From a checkpoint of a small mixture-of-experts model trained on Wikipedia.
Size: 13 layers, width 256, 37M parameters.
Below are experts of layer 8 (counted from 0) of a mixture-of-experts language model. Rows are named router (the router's row for the expert) and show model dimensions 0-255. Each number is 500 + 50 x the weight over its row's rms, rounded and kept within 0 to 999. Numbers have three digits each.
After each expert's rows: "comes after" lists some tokens at least twice as common just before its tokens as in all text. This comes from a sample of Wikipedia text that the model never trained on. Tokens count by the router's weight.

# expert 124
router:477550449467430576517444432561456541626480487456480529496532405526567523422408514483466569518425485473420490549524556500436464488396519536499578479481480497443447478450540586552488536517474485563519536466541500546479571572514503457456453518526458477480494505548499504455521445445509533590538453582419447487485511468503578543561492452516410585543542490511507457476495593472549527499485490526443497443499534515548423578575404546488471545511601447520480442575564452605614573477473525619522552447423414520510508488530413512449514463581475491578523431568500451448501481392430501471545442618528596428471438518481413467444604533455446472524530518493526554484531525443534576431520449537473526515542608406467461592434481482492520417480525480531500477521483475568486549401490512
comes after: "or", "ri", "ci", "r", "ist", "ur"

# expert 79
router:526437570586576422415473595509482492444475470564458522475473547575546396492572503553484513432553559563478541430446468600437469580393513506484479419535607474615506479508514431521455457458435511465452462510514517439443562478474541531554436483484427528418529471504492506569455419424515448493589465429511497447480550525580512492508431545453512461519538498419530523456484537452408516579499445526483457440591506506531415549553482403515489608513466490452612475443505537501521553590514546463512443587582468520447553460497446537575464543470544436520453510590470580454537538514559437451473531455545477565407579510587556416544516461481483609492554532452472452503540598476510493521405516459531502541500470451515574524455463462461487491520440478509590493546551456504553525559451470
comes after: " |", " ", " (", ";", " 1", ","

# expert 147
router:499566404506553479406619470574460588509515550559560436545456469507491489488524547528416400517427501530485435490502384505525490489466389516474521492491479438543526424473486437545469469428458478483540510468550552450541436482486423516527538516560455501567485456538601515546425493493430458559563569443589550517417473483548586546488466550488575544500415481450562578533426514528489455518507445481537518461537576437489439575421498547526527523424585456490472505467388443511531470577461505473501485463503494482498414503557544498518517569626486484541610549469433542553491543395480522560488465490458617471551527509551485432581478504373543563516458509529451541431451499548404501500482510510522491603539468467419610531517555550511488469464449533482485457463615512459503393536487465
comes after: " 0", " ", " |", " —", ")", " 1"

# expert 157
router:540482438461531456458455464491527532570481570536462472529507516588523423561457514588544479498590479512483463552633537467452556551596471420494526522464448387583504533487444472522524509397572448468551459428404467422451521423516582542494598408548565478485482444506470506503450457404483397463511434582485510459410439466589586519417560448549547550501482481475493495553447510481517547545385446572550550506579544491406442572479460559466532610560604506453520547474466487457571489558514463543462361485511513492503516554502471538474489440487541526464474511454523531494418529402458536549511457455553441506510465462521533491557429528553535505545530516533587519471412467529491455441529532578498496513391479452546453469508495534566481534453538512574451403521547544433564477523534495
comes after: ",", ".", " and", " that", " by", " of"

# expert 176
router:523497544538544444482521480549520616471467571483497530409516586522432480539428503497514442510477513498523519560503564548508444486465520546465546540535505570482543520542426495533501509458463553530409563537554561511542559474477576478549548523472504454517557421453460495562469550504441468570476427514476545446547514481532498449472531463533491409523552497517413456430533529532473460461477497462486620481517500461465410445518461516501532484447554473451539507553653413484519502451549497494451602550589595460454491544510496501493510366507551534374415571518490477593533533577503516491496432587362463576489604475497499435463603565411519459531412595482562473527418500552414553546471466435500443518512510481506431385613471491539530484551408485560477497390470506467457517453560529
comes after: " h", " no", " No", " m", " H", " fa"

# expert 75
router:526446591490513476472476493523429433481464442574465612422496542466457540560537605504489532427545429524511449472482530483498429588491519507595460471563538591514542519604466558503578506466523454402520479488537504514520471530509556427507449544544540528554484433490555546386620525566448515477462479467546569405546454449548445472495551483554548432477513532578513478460527469538446560531487498417385450524544447558526528519462512527561548588517518553612571501447407449551403519431551479454527491494488524514540448529588529567435435503428492505594437487497486407460491520466480476527544462517523434612527421481467505503448551423476480438566490547495457473584502425424519548517462476581471539418477513507520529491447524578565587431447474445481474536513477538379434468563427447
comes after: " se", " Li", " Se", " Di", " Su", "li"

# expert 48
router:569489504493537592472537494430639526547476539563550526480455512571433509444577444479497429526501570512506559529492492440472519439486383567439556578549494583575468423487476446479529490443588522531526564517478421435491485478492570517459499571534450442436355434593514467528424579575495427500473423464570420500425566595502537499516417466429510460474423502385584475498461445554546506479506423516524540498545460556482522534432548531509415533476494558461479506553498521549554549442519446468524545475521532542440520502396459506470499496519479469520432540505470479520466475511540511524538413542493519500513519520398512570541533520509450465405505455437407482568607473583485489536515511540454585479513503532508616412526560527444558511407453447501540424568615460436552497449468508
comes after: " ", " and", ".", " of", "ing", " the"

# expert 70
router:404590491504477458436433499541513421532545460548501585470482505527505543513528585577495454491521535529499408428446540438469429575540592432568504543484546570497513537503493480547535409539524530415523571487518504456426471590474438417496426534458452570594488512501495568522504534536553526493448510444448557486512441444502390524482480512550514562505453519559523462568506517584442519474553510506477527462533471550452447439497498433493460535571453444584463456519441530456418538407522470500445475569433513519578449572547479563462466501418464572649511457492404443536530402546450510415457508486543456518498496445537565506494452428500496561511501536477519423486582490418446516462452470583566505494496445512601474532455558525613570409431491380501491574578511517484440482613471545
comes after: "en", "e", " Se", " De", "n", "E"

# expert 133
router:436554483551534499573568491480519444538513548541498454478517493551558503519547440539473560470435574556458449540608461574500521444510454541457476495601455425423485398412464438563545536525457522514498547572498379440479496578501550457438421461534456537523604518511599490501510577517584508639436481393525508524464546529454551524500488410504497496473471461458431483592605567547498460537494532521542438530477445448542420528540548585448430549524487549456418541539550476559487592555531544424522523463518441600438368478551451499432434481445503514502529474458441456604521505471443507557491489588478499543545436471469449498518566456591492518565452507499549517465482444535548447518425466516395543542512500494524464560501450466481494404466552517418445525583526497509452431539547542
comes after: " ", "e", " p", " d", "a", "o"

# expert 59
router:589480491590527504559475466515501495552470459477570497403501523511539389470418528571606478503531488592530524499467429470493513464535506488480421494550527528593533441480440454569583478456486567494490515473444525450564510515456539495469593523461500423495430477495613447489470585515561509441455405508514508555546544479515519433511482471441526441486544481505609454524474501460520522512511444464486494515512438595448453534443553549502487514350500475488474581427456544530597571414604569456452476467525536555421497482598519408547479573443436412382406485585538558525566493522482479502577556433572464516465543508478593543548557498510498440476562390549476437563455469491518441571490475552490536542512512514543537396500508493438455461424517610432526492570539502410484519453507533
comes after: " re", " ex", " un", " \"", " su", " st"

# expert 110
router:487495542505464500569496421536546506499426576488448554548499388489528509495595408563520499442518459487547479597590415549410445462456399510521540506449416410427472457427497487530546623432478514596405557432521446426509397431492479469432448472546574452454565556502528442510423491513443463617567507453535594524446587499551541516553511463499520516512448524536432593476565596411484470567528482447444489504607581492552546571483494590499557541518512455476492552556516413433491559486485415507514487491571469447422383457477456438469529494526502546402587495461525520454507511463520489523494479488516557497520508476455498475417500535449523462600497552534538526490420496517562568498529513481545542501509520453478453532529453529516435592570464440538582463485497455483520535439534564
comes after: "s", "la", "va", " ma", "ma", "as"

# expert 82
router:451500505482477569605483506414527473602510436582441542567521420522568600461536478480398535502453438560413474514527514502531432526433464515436459524512470366405522493521424491514513629514478460539578500390431478508518505613572476536480420499551532434562523560489540522433474457480523471540505466524436476549523473430453489555514504460509430597557441460529522473527537474357593547510554563554454492518398496498534546606567552584546475535490589463580464558509484564472511502472426447453463509496413460555550384527454456434459424538534488515494575471467447458515608479437553544453488503487527492446480525544508494520523581508477517527569530512505525459483510472431573527512484511509436488454590589527515492506521485553469591512528500423477498538545440575479440452439420553
comes after: "al", "il", "li", "ri", "ic", "lu"

# expert 80
router:523568468404480583466467450571385517617429396550518488457517448521575543520521550484472552501544521496515494496446469464511460481414541487517508459465517473457439418470485490526468541570472504506496420491453504442433587590559447444479443566468503481521499546522528491495615543494535563539514435482467470555521421462407577463512485541483511548590500528527545437365546601503529472550459469533441616545487467474513512573522480517515499573513497471579456507502430512604550542513539479454467533451517508515504438491492436430459444474504426508534545512591470474548533403417495524415500612452575507445467474426598475463549527544513377551573450440501580427566523533424546535585491456496455440455617582462580453559506460446491578455455460503475499545539446498446432489549492538
comes after: "ur", "ri", "vi", "tri", "li", "re"

# expert 151
router:556508506481553479451472553536528535546454541583481443478437560563534404503476443548466513473572466520504569583470494424492468390541499468413592481465573477593535494553423468468544555445518533458553533536470598443435574440559511549473590460531441404475516434533411420539493531480532418463442364589521511474468466489555604499401516427495559550466438528482555522466443440527515513566401487510570580532537497494420496575482492557472549592462528474549536463441503458492496413477544452596427490482549545511490571458414439583472465552556452498440513470498523543526517480512522548528560464570550416415507582463420498536486504552545480482424458500425505515541446425588501473482488469523483466425536450496550470482548492499471531574471569556583455482535486554428519436506570417
comes after: " of", ",", " and", " the", " in", " by"

# expert 97
router:564489532508536444549516456545569517482468558477464484470441500451560501503546458571487462471530440513508498549505455440482538514553482439460582453407420462480411379427470496565531586556543498530521477465479547470484466414447526485386490497532620435479485481510504407586509486544453433474549524516581438502436549554503514470471431570460549484497498529416508508509570519408459556499446499513395499502555500490530553518522498644546544494530584488417474525460492457451526502427543500533568471543479522463442494448442635495469516549528415531479529440493555527464490523457426555529558488586540511466516519530414448576455548509539559389477532419489377495545423505552555537417561558566528398550568573490370486581499504440484404563401549508492537511456570536449487510506535470
comes after: "s", "ed", "ation", "ment", "ing", "ations"

# expert 145
router:561485588516569403540462571469560476576550494466536515515531602500440555535581433505524542503498561514463462532445524497484455438530484496529422486548479434466457482605437438528520552601448499527452440441481560485456466539568521435520558505522450584497544465490517531543441401547445518516427470494496400489496463582484550446507447469448503520483498443509550458418406465627494545450476524446576497502521504483481487475594491512433472493469503575512560544450582536532556422465476503472492539486508478593458549473489457521584553406422548538515468585572489442558519477528457481546472453571503523514477426481536483568443448493616412479334595555580447583478402468420507459418393526505501510501516479557550481496479637530408516475532557469504425451516465479501503438492459513
comes after: "y", " G", " C", ".", " John", " James"

# expert 76
router:489504466456542657488562496509498442444519544489524439467483502513521535532399532554418512500543480579535520425512576479481474451485461530526606498534519563578372501479474517474587513459476517487482590545483482480516503449406539487416372439518449450494393465656526458580409565500493435482502497497490488558453584553471461482541465479432557519461569439470603521557519508492438554497561455461505525442454453577399484531508508512515502576481483537514591501497461493543509481441450483545488507610497473495425487467450541455496477470479464434456464509618510539461497450589525504509564452516473485396534537523476516510457505503560455429443568462520377485525568587589506520531426534577380541504543459546564434503476541453450570471437412516456547576571558475536476560470475458
comes after: "-", "==", " ", " (", " National", " sub"

# expert 122
router:565555512546431539490460480584529532525433434530531601405436462468548461500506569573475416550507477492553441451581451449528462523556558414536473489525513489490492469487439486575596483575568417414507504407432434405455455507492486450430564609461576461486461515524586485482499542590587469447472477482555474439543550470486466520483414462506493475466559526414550464550500491491464546479461515457485431511537433488550419485476493504536435406399420466543470556409472567618505566400541492521513512448500612467554484534563556423558508522503473510468498473468508562534574501551451495447459559452604486458446459503461523500548580489517532479507574487513453415568402507514521466571503506461473488482564573584449567489554495578495435434467447488568500561446505615439456530538485547
comes after: " re", " Re", "re", "Re", "fer", "l"

# expert 62
router:457436550449460457516521519527484534560545488586445549552557495534496602444446504410473543512460462514465445528559475599485424591431508565513496565527482449421424471528425466529541508487547546527535527470521438587540479619515475522571480558493521507545499522481500536427509475485472548549429508535434551449484466485518492450519571468586423456477425544539392512487533504468548443469490477476578544550465555496535465555549459608577482467601511479501533552549552502439469442530463451493539593524543436515483394513510448439390584472564561563503523621547512428494552466497473435452473456589391491533493473596534448436512563497424560461523448596421591469507506512484460545452403514497452498443517473427562466546469524433537521373560457424591470502547441535473466444481487564
comes after: "ra", "la", "a", "ri", "li", "ha"

# expert 180
router:484563434577399461503462527422544495560399507462477562574588458437506519493542482416426430543469474425530513552502469506516571543508465535442433526548552480444585579514520506504449579579489412471537432438583506582529487398629492482536548467452442478615506557476491564469519507496479484559491519582512467460468504531514488528503486525329560481479464531493454484550402427623488542502509583418559406458413439405485489451525441500474475494559518473522505516481581519441550548448488531496457545486387397609550515523548483465494507445481445565563498440494469475534478604482519542550439449541422527472510497517588480554471501464452504572507595539465411501457525464602515573468457479512477481443419487493513522486516531476487450472572527490552480392523551521545538498501530474
comes after: "ar", " Mar", " Car", " Bar", " G", " car"

# expert 127
router:548510503524448575568467508558482496441429461513469597382395462446493435480514551565537509474492472487540479496444530457519539483515557496488457434467523526541473507563485568560569505440549466447535521498372444530503513522468555475441510586450528472487444456547544357512555514549563541443503429420478439459557464476500468526458454522573434531485579522446553440428431470494526471472475546444410493541461457526475552520443533509532526441445483471584449515407530531645498562507533470488554507404513576506606576548558536558567482471567482439497462517487470509504503479555505489428487569438573458501464442536545571449490593483539432464547520522582529396613428510419584443574498463485468537507550515612453512473568459568535502481446429530519513523449438600388453510467465546
comes after: " re", " Re", " comp", "re", " ex", " di"

# expert 47
router:549458451501429564527497589554467543401529517420469499473430453498450514467524551497531465502518446484566489546525501438555565390552604554531495445542516492535522564530593467506538463542553542544522467555390489511446511453478501492468575545456461573519450554513477487490551418519480485445523522404495506519517517476470513473521538566469530499478500557498546428516515456625430518455444508453502410511406438509503534424421503459533457488492427483466408443438459547552469450556567473455558569480474543470522565487474642608567585525526468520628481467480549517466523512452550435484424526432577496444611499505470512611503429471567473551443448555487493494430533508459570461577518437589504542422405428444494500591422461550570493521432505503460442500428419464496560567573466527
comes after: " E", " in", " In", " Po", " Com", "d"

# expert 174
router:484486558503510444429619574550430462530491518643513435451405596441477426524551481508462566496475535518507579492431467420533464409461481448458505444438541577563460456545444520569504561532554520474425514598478551446493530494588532483526456505487435481483642479451498414539562511555497424462404420457463469510505508612493514475522453449550436530447560557543500483434440466542571452571522565513414547501451527488437508522517466529493517552478479491561507508421529511487489382493427455492463503546530553495437525561378526496540536499455504462404448579503553557452527475433502524509537477597473493454472522563579417566552505498602514480428545436447423586542542529508505484455486569522519511504559507447557462521525556428425523496558565561503490534529472404529551512440533585
comes after: " ", "ing", " the", " Best", " a", " first"

# expert 121
router:521502529566455574508616569436534440477490580514564513534438613599433502499561495562402536473566490512480503473545443521527500416529408589489469497484463565540459377477552591517459424515426419547431519533583497531518477458459541461448479535504468495540601431502500504506498558520523418587454493462554510530581603528529504501497468422475540495513450460396411463536465517633464418514549455416513528461536541468502416476429488504503403456457494526467510557554483491503534584528515566459445576481474463566434481448500412532518547573532462518497503497568517557493460529509569460554488483558429562516490612531440425555434497455563484561444571449462492589498422491556580502539482536445387572503466506467510536534509510473436504494497452488459407461566577427505499449536447501
comes after: " ", " (", " S", " \"", " p", " g"

# expert 27
router:502498454529587539554528448510460486468538511451507482457511394485487491455402557488499501563451434531586410563496588476382485438476592603522472497514430565485418495562582542559540431554490497571530523455428549549427580570520488464509496471573449482420483637533443500565483496587472576528460459461533499512515478588402479495401497543568483440470494469517479444528458464534457550479456601472522494535472542535420462556472499513572580493476448431539474463496483494593475424541525499454546551479506551518476589447483498574492542419477529443645569482512535520406553547481511479511552541469563506541550479594504451498413445425536459467505428536445456493475559473453558507488471434591484471451485511457559528599451466483519537481423475581466479431380447468523428559482478468
comes after: " con", "ab", " Con", "ad", " Com", "com"

# expert 158
router:476516432515533496530414422448520619558403471559485427547476527546440443528462507599458454537494581470513585555555480476466502496532453503486530557435446417577541441443482516460520477533533508510540407480509502514595491440425558495443607391486560486508532498496473462620495577458506410448597553565433427501421455463509505564461419494464561544491502475466515544531444569472492491495450451555476512505580460470522492468502576509523455552405606535395498553469510523467597481557483567515479508441430539488444542524482505452570427509540444503527496535460600530460510517462525470572545472490528408415435514528440535444486546493414505449443501536583436520600394463557481497420529520533501552493448511417487514494466528542509415588382527511524551497517523504386422456485463441
comes after: "\n", ":", ".", "===", ",", "=="

# expert 72
router:552538550459468501591456499515522476619422484577479498526612381515615523497475501585534501490506418530446498442525459500542538587469445538509481473499532435440531510500469543483522564481458488441538513384573424584536495611511438568488461512501517456473492517533510520460482472494548409498405520564424440427569556437467435556481460473557422576611507469520528538478540447434584559532525485583468475499485497519518477563544479507482431472459534413570407539484538552494504557455413508521451457459479466573585386509539428434555404515518557563444504453500465448584448403554416466424480522485504510444442453510514542475516581443522519487544560498561532452552488464433383557505512492402413476528530584506539571496534571504451533418500482540506478574577520541497504486542520530
comes after: "il", "ur", "el", "ir", "br", "un"

# expert 0
router:613476541599425466506469577502512505479460452529457577530604501455532534517506531479442598529406470456462498445430498457544439590459498457473440567576511511473566552594499550403486506519546444449509390406573595436536579491568541534515508554530562531591548586461435533406551441497480516492505498580449467483535401498444483493536509484417454503438420516556451515595470416387510510564520583481474494528407452556545517610444557514435526470397493512525526464531516521534508482457489489596523518418410541548499463432534526510507473505514465489466529544415449471508469535435497584555523574427516519535491482528534482542545464460538528527487503525555404611487536485437503525469410516465458577416445524451540526426470393477513520458521514522467432496517539574476567480448497451
comes after: " Al", " Ro", " S", " Pri", " Char", " Bu"

# expert 74
router:443492409456507441536469530504550584536547452536533491512488469447494479449560500387420511500469524408528465537440445572476504534511544449493470553483489455448514440458518492502463531494531513538494470570455532506557550546565371507490438456487556530578469535403518590495493500439528595544503413502573585582533460423466516519565535489542535444492437469501483504419557550444589471472424558507620551571453529492487506517462539564493580472614539484354467564541512409373508503552505462440488581485543515543475502460468504435394521400516483508418526482547459465502534461537482451507455519514525490589541482577548567498548510609364519453457385502465569531465573542593528456480438433510452482521509445479539457510498507433581525462503575482504451439539464549464525497579485583
comes after: "o", "ho", "y", "mo", " I", "tro"

# expert 178
router:509454522552498496504481557508518429656507498481542429577495615472438597455461521551527498463578574538470562387435439502494494505490487494479423497505519493580546481490466504557464525534415486466564504530548540533486522437499514522453537449580439424423470456483459461438468521480488423510474476554441555503599586497511543469480446461434497443489546509506510533511477494476432504513582442432471526537491445446490494520506481450478504504462511532490524488554476537538596386471592596485438509423507503557476516431444527511521518634478426468426465476597541571568539504530590549499504445565567453530471588492489466514497565477543477480420557422473447547425475481514455642359503496457505475571566418485524598485547457453405596453582485562443449472602502448468495461484578462
comes after: " ", " \"", "ten", " gr", " at", " w"

# expert 8
router:506516454541559530440523521462506482566511479545572526536416467608532482455571518473532522450528508521487467533620490535565563476572511531402486556481455395429480498517482422483523475470552459497569603400552479459517508435482482509521538453581473494583461497518572564422434446462552498607411513492531535504436529553469576442548509457468469509492408483504442545567487538639454526465517442460564478462548480471437516380557505594507404532485489587566529479446462498588496448560468442506499497426522464479464394507535467507453544454528548514513533529450483547500479453341437580527456443496448560501507476448415469505557457472593473509534468497416527527430503445514546434498409532549565566617445409503549513538442525583490542487499529455504427499543557527490489464471550608
comes after: "-", " de", "–", " (", "e", "o"

# expert 125
router:547446552476498456486548572419473623433602520558552428545540547582452483455485534443448528418568451520484449447511461525541485529539501517537433549526419461497539408488463423502537405481539464610446507452474542432574438494472535463534590430493502515566566507507474524552544406467514535486492605472548520522507521411412450498584463477543508473471420462512502567453457540464576449432474505540618569551456499497486512490464490557486398459537462527389427547496430488480480534454459498464532505550593545407455507460597549471441471410521538559439450537543487564574487525448522468555474593465542594552508487522535556439572387464450561543516405571472452551522449544559445437514442570526557503524457476496510581497446531522526500470520504442475544530534463478495507411600481533
comes after: " I", "I", "A", " U", " A", " 1"

# expert 66
router:540533525392532522504552570418506554461526480575489489488464501478571480508532571404477560516541487486529436471563417539469490482486499506535415531568425394469501482512563552408595459458483429579540488442528508421520467484504531455476461433497503531571462430489521421595541419461426553446455465575433451519425454464447484402483465501537560508559419430523508573533486547465586440503424495506526548471548490496451534476569473589546509571528426493531493523430462503497489529536492411575457425494495462399560459575523562433491485411485573552547463509447458540511480485474425443534578602437479570575494552490477571414532411528523428472485448518544470546523522622506573521409475521564476446483559507470571515538413576445600546558513477534432558563537484456479530456542505554
comes after: "S", "O", "A", "I", "T", "C"

# expert 13
router:495417524486494478445444536507396467395478536451442490501472522516554443578489519510495486555412519550454536471426483486534502569452568500547538549630496427521488554488565535431524492456518519493502402441478516504444524455467499456498474525487405556532499512502471510461532449435442458460600553454507414498426451509503525483476514627438545535440469503550448557462390522457407532580521516526550495437476509516385479438458497426501516474509540431517590477505486530465506483544537509473476523465528497538431574478514527605591515507453466565584450483512432574506459592512505526507537502426528533532543637572614544468498422474551461606431463535436525524479594627518529560545501495535591462405446394499456590432556448474574503497430499566439578426500496474486499515525483430
comes after: " 0", " —", " |", ")", ";", " Win"

# expert 117
router:522448531527435570570526543444524510466581566429519509513588465580429502567560432557482497450494490496498478504455478435512494540433510581631510472504452547535569459517534475500512468516404484488455471485498585557467522649477516496553532370572448529490536456503493474522536442452409506525458418582508462485522508567548567458555522442550474584443464405536552543483490444540559456539493542471511559416516579432557483599570554525468480467402543488456465462604593475577543585533494517527521436507495547518467521461572498428496516556515594400498535556421505482524424541505494481558553470517421490525486412475456487469434504476569522586438462414516431580540467422469459452446385508519511519586584455448493460467450529506407538547451516511436449444484467424548474475532525460
comes after: "S", " B", " S", " T", "B", " D"

# expert 152
router:515520406522571533447508482543461498517449545442534393421520472496409541532466541544562559553468549571493406508542447417467509441509552474477539493474459524465398411566464493536577543514544506539430410461426497445480528491525560495420542417486490467547539489595458472516526532490448486477435456464522534532505490559439463447521580466451580477461476439549583526476452508548526486541494586426445580524449511505480448576519512550523549581572505463476629634406505538546496450454460501452455496452554509525378423409479464582532562480450510430439379456601508534492536447459510530469550513462531543522492436521523478584515450543530415498563507430544462509511543474480602493517467548536528521426514582525570512555495519423445576398502511551490582476478546456535508554389545551
comes after: " con", "s", " dis", " Con", "tri", "c"

# expert 64
router:503463477500573534542548561517438448491596486581526536469447500589544521591517461544524504395552602584464427495527576504508506543474423439575453521438467374524529415459518516437528529550457476453557594478514539455566515488421512452480416372474510536536460476570569472515451507511440482443535514418511538542552531561610580408484461435506564464501462458409630542527577541553454459567439525457479464491545510480533371507507485517471502593532498487486524470502480610465576539451457498465466521564559459530469488511481463446591500542479577505520472526543401544482499561511541455495546526438444429510436456489470509425488546445485554574464506472563476521441401535508470526470395473479448474546482474549537448602448516534473536564447487550435467597595463477519527465444530452
comes after: "\\", " |", " $", "}", " (", "1"

# expert 163
router:458432483499563513471547448521398450467502473520470453493397534513560397555448374569427440489463580580458515411509477470508479611448432481560525541478530426557499536454524499508462442519444465412528533431451484457509453519456457571565401443616475531496438502496442594514455507438532469475608601462546531495545520522612556507420494577444584567510546488422601478485417537403481548465575455504468508491545590474457461492457561427480498549436562469467536443442425563436546464580486570554430527527559446498580490505498555477518443598512419542514512487437485545506457565491463419531504428415483465540524500480583471526534510482440517570499495519520498480473407549541467461501521435534508434573444508508486524494522479587572495526499503557504544555482533477549575428500473441
comes after: "\n", " |", " ", " 0", "%", " Total"

# expert 54
router:598533542482490501554539585415433545432431502541477506545434475504542404550532521476495553497573501506523497454556459473607528466518513503502436494461518539605504539518538560440542455434472437569510576467531565469503500473516571420474501452575544541560417373536415395571506463495442506445527456579507522418479422480568552437542508455492597529570472475535593561505505530448534452490434447471497541487567519546441513485488459541475487562501410445539505442422435426432459459505500413570426443502486488387551426569519501476460496483519578589509445473552482508537497438456475493526637564548442465542481576466455564480539424515465507492451520448518402547491558604547542512448462585563456430460557506440554502463404548522517553557442540547461545558572522485474533447509475459
comes after: " (", " N", " U", " C", " R", " T"

# expert 55
router:472454572458553460562468492522539465579471504497606424561580493416472481565497491609545490527556506474540549533466530515596512528536497511461540532476441524483494563523460492476470547486497504500542454468436384497516549544476483518417600560542488409476545415445577441539462496435485530470405406506399551436424468495525490573436504491473548419499514495493589467547458480431548488514483448540452445551452441545546544620589464476515494541484545512461510461510483550496483520534437520475427405439517512558590471574507501400511518521480446448405457566561468492464426459560540428483532574498473405533464567468421588494542498526575481445515628387576539557509497405419473500566538468411503506504501589509436591500579432496480468514508484607508497440553568493500479470464566515
comes after: " f", " sp", " st", " return", " work", " continu"

# expert 162
router:521439573429507527480468485526449422573495489447503538482582494513509520504527430635513449562484479531455533508465533422539499575554464521448532481412447473503571585471501426518498522429512578544549450464474506462355426480461488477592571543546501396488538447526512433597470431547428437458552487467469482458483538487508445617459485571570468475589520565470496531567518456416498540448545501501485539435521471415570582475513488530580572464491587477549499525498469415481493534457439489543528420455485493571525520577532556508562493582471457464559487456477543472481499412449534487361491569561446459533487553454470530471471527473608525466479573405558465455491454480458492558422559500486587473495522524560434513536524551502429361580493438543473560487443568465416521583522542510
comes after: "ed", "s", " result", "ing", "ir", "led"

# expert 77
router:508543477484450449469513479454498483614546556568458499482562464516565598424507436540481583519506414486488470406538476526431538628441465447489457521514546394516534486508482535513518530501444542397536457391520522535530549532501424505538384466573483464482475526555497528463478436452619557549466502514484488518549554431597496492546432430540500502584405500420514455572552511438565472476461518534477528444566516580554465559571405489438419484559577462462444484518517536598556543554472445590458414537460506524512422556551479419465444573460519567554539491443504446550520387480519512452502520464551584565456444503507498436505520482575527490435476397454494408571478517445499568392445500455488491611539501477476518529506533444553540469464552485453549514569519493531548489510457593
comes after: "w", "il", "el", "app", "ol", "ow"

# expert 23
router:527512527584540394475478622474447477532436488551447520458593428532551547570510481499439520487496434539471456574507479635567466550475561557501392503478460433427544562562547476503492520554501407586463494429586418425442502477568487518534537479556461558504594570491485531520442454551529565506458548523530538415526523548570500491429410488459482505538477445576447499584454531528432582437558588496600485446530540499493433507525399455535495491513510518544551472487481556472555525389368481507446535429496449569562462509563495464464532473493539497541535563533513491494496509471400388500532498520434471465439483413572461487528473401465531569556613599447503491451491593476421476450464518522540424464444565519548514582476500471494509423538499482521510454471539528543443466527463472
comes after: "ar", "n", " |", "an", " La", "ran"

# expert 108
router:578475538561524495463552458414514494552522500628400555437590496576509577511556504463438483436574460486479521564510477562473390518461499477568445452452401413518499456476509552507498526397542427540518579495541473389486508522495488500477483396497519471465519446489521437496459454570429464524591558401585459539455476442489446449462434579534550509506518519494549560584459554497509403536571543442588571489452503502466549470486414398566459552477521438401548445565457591460516419529443564507427484508473457497447486582481457529500492444480467460457551591504514552481535601442548469544529477555500567497463519479544582533523506475572468439486568541464510563470503529508519591431448613457446488462495389512433525482443508515452532513528470415551564503581565499481432492489498461
comes after: " |", ".", "\n", "===", ")", "=="

# expert 81
router:469463501548542585488623518485481437466550518493561507495534517527441468571516426529473421465479536598469534373498500425547529500452433401578524502438494463515500412445422550538594517510450449512443584479482506513522527557441531473416477384467524537493419497633574455575404532552440481553508589449525494484529547532616492447508452476486532498515454391481616497529540557515460461501528527480436495457461518473444497506523398449525507513452477475484570459471486501552583511448499461441399516523557464471462514458527476493494460492467533496527482578547440524520462546510539518527545494488425494490433459453583522411518578508502598542510505437493452556488459528574399575462495482529421524590584425551579429511508510529415622572462433543431527571570501470570514494466506424
comes after: "-", "/", "\n", " (", "1", ";"

# expert 7
router:521485432456455535518533493489418485477525507442474543443479511482438502484533548414495485546459429486556442555457564475510430475542543615547457470567549539490445538562554527562515485601527502567471465514528602574518585456426516501501540440501471489532434556469506533475553493542467587501531416530529517481494488494462563542511524557464489471430485621515424472501466411601460553475424587441474480489433519526436471451501503567535540439450483443517519453538469518605497487475569562461573588587419535482491544529432531594419560420529415448661567417461462512516497598464496508501543486450499472421567505511481428509404476449530506537466511598399402471479538509532587507490445470611481565412438505494521494518443456493568468446437552415522462425479543521562489481546457450
comes after: " Ch", " Ar", " Mi", " In", "ab", " Vi"

# expert 85
router:555583533511455534523472457573559473552485461561531581429477453519520453495538554568502458548581425490501470436494469469551512542558573545469512507549546566469495443466452499513552513458524509431515547446432438469484527600451515470489484578467597426537364474584619486503454572563585484538439452403529469506582432476480428523477472479571461489520501550480545500460580491504489485467510489511483533510520420514495471488480529487527484448485454468592490588367484594591551586387548500498532528492437569551522500503495447444473421564484460470487450481500498524603456436496478516464430473501559487470488458528549503542556576447523481491499470530534527431595431430494546466567450425462363461498556567588505527459487575492470528468357453454492429568569463596406457449549542516
comes after: "re", " re", " Re", "li", "di", "g"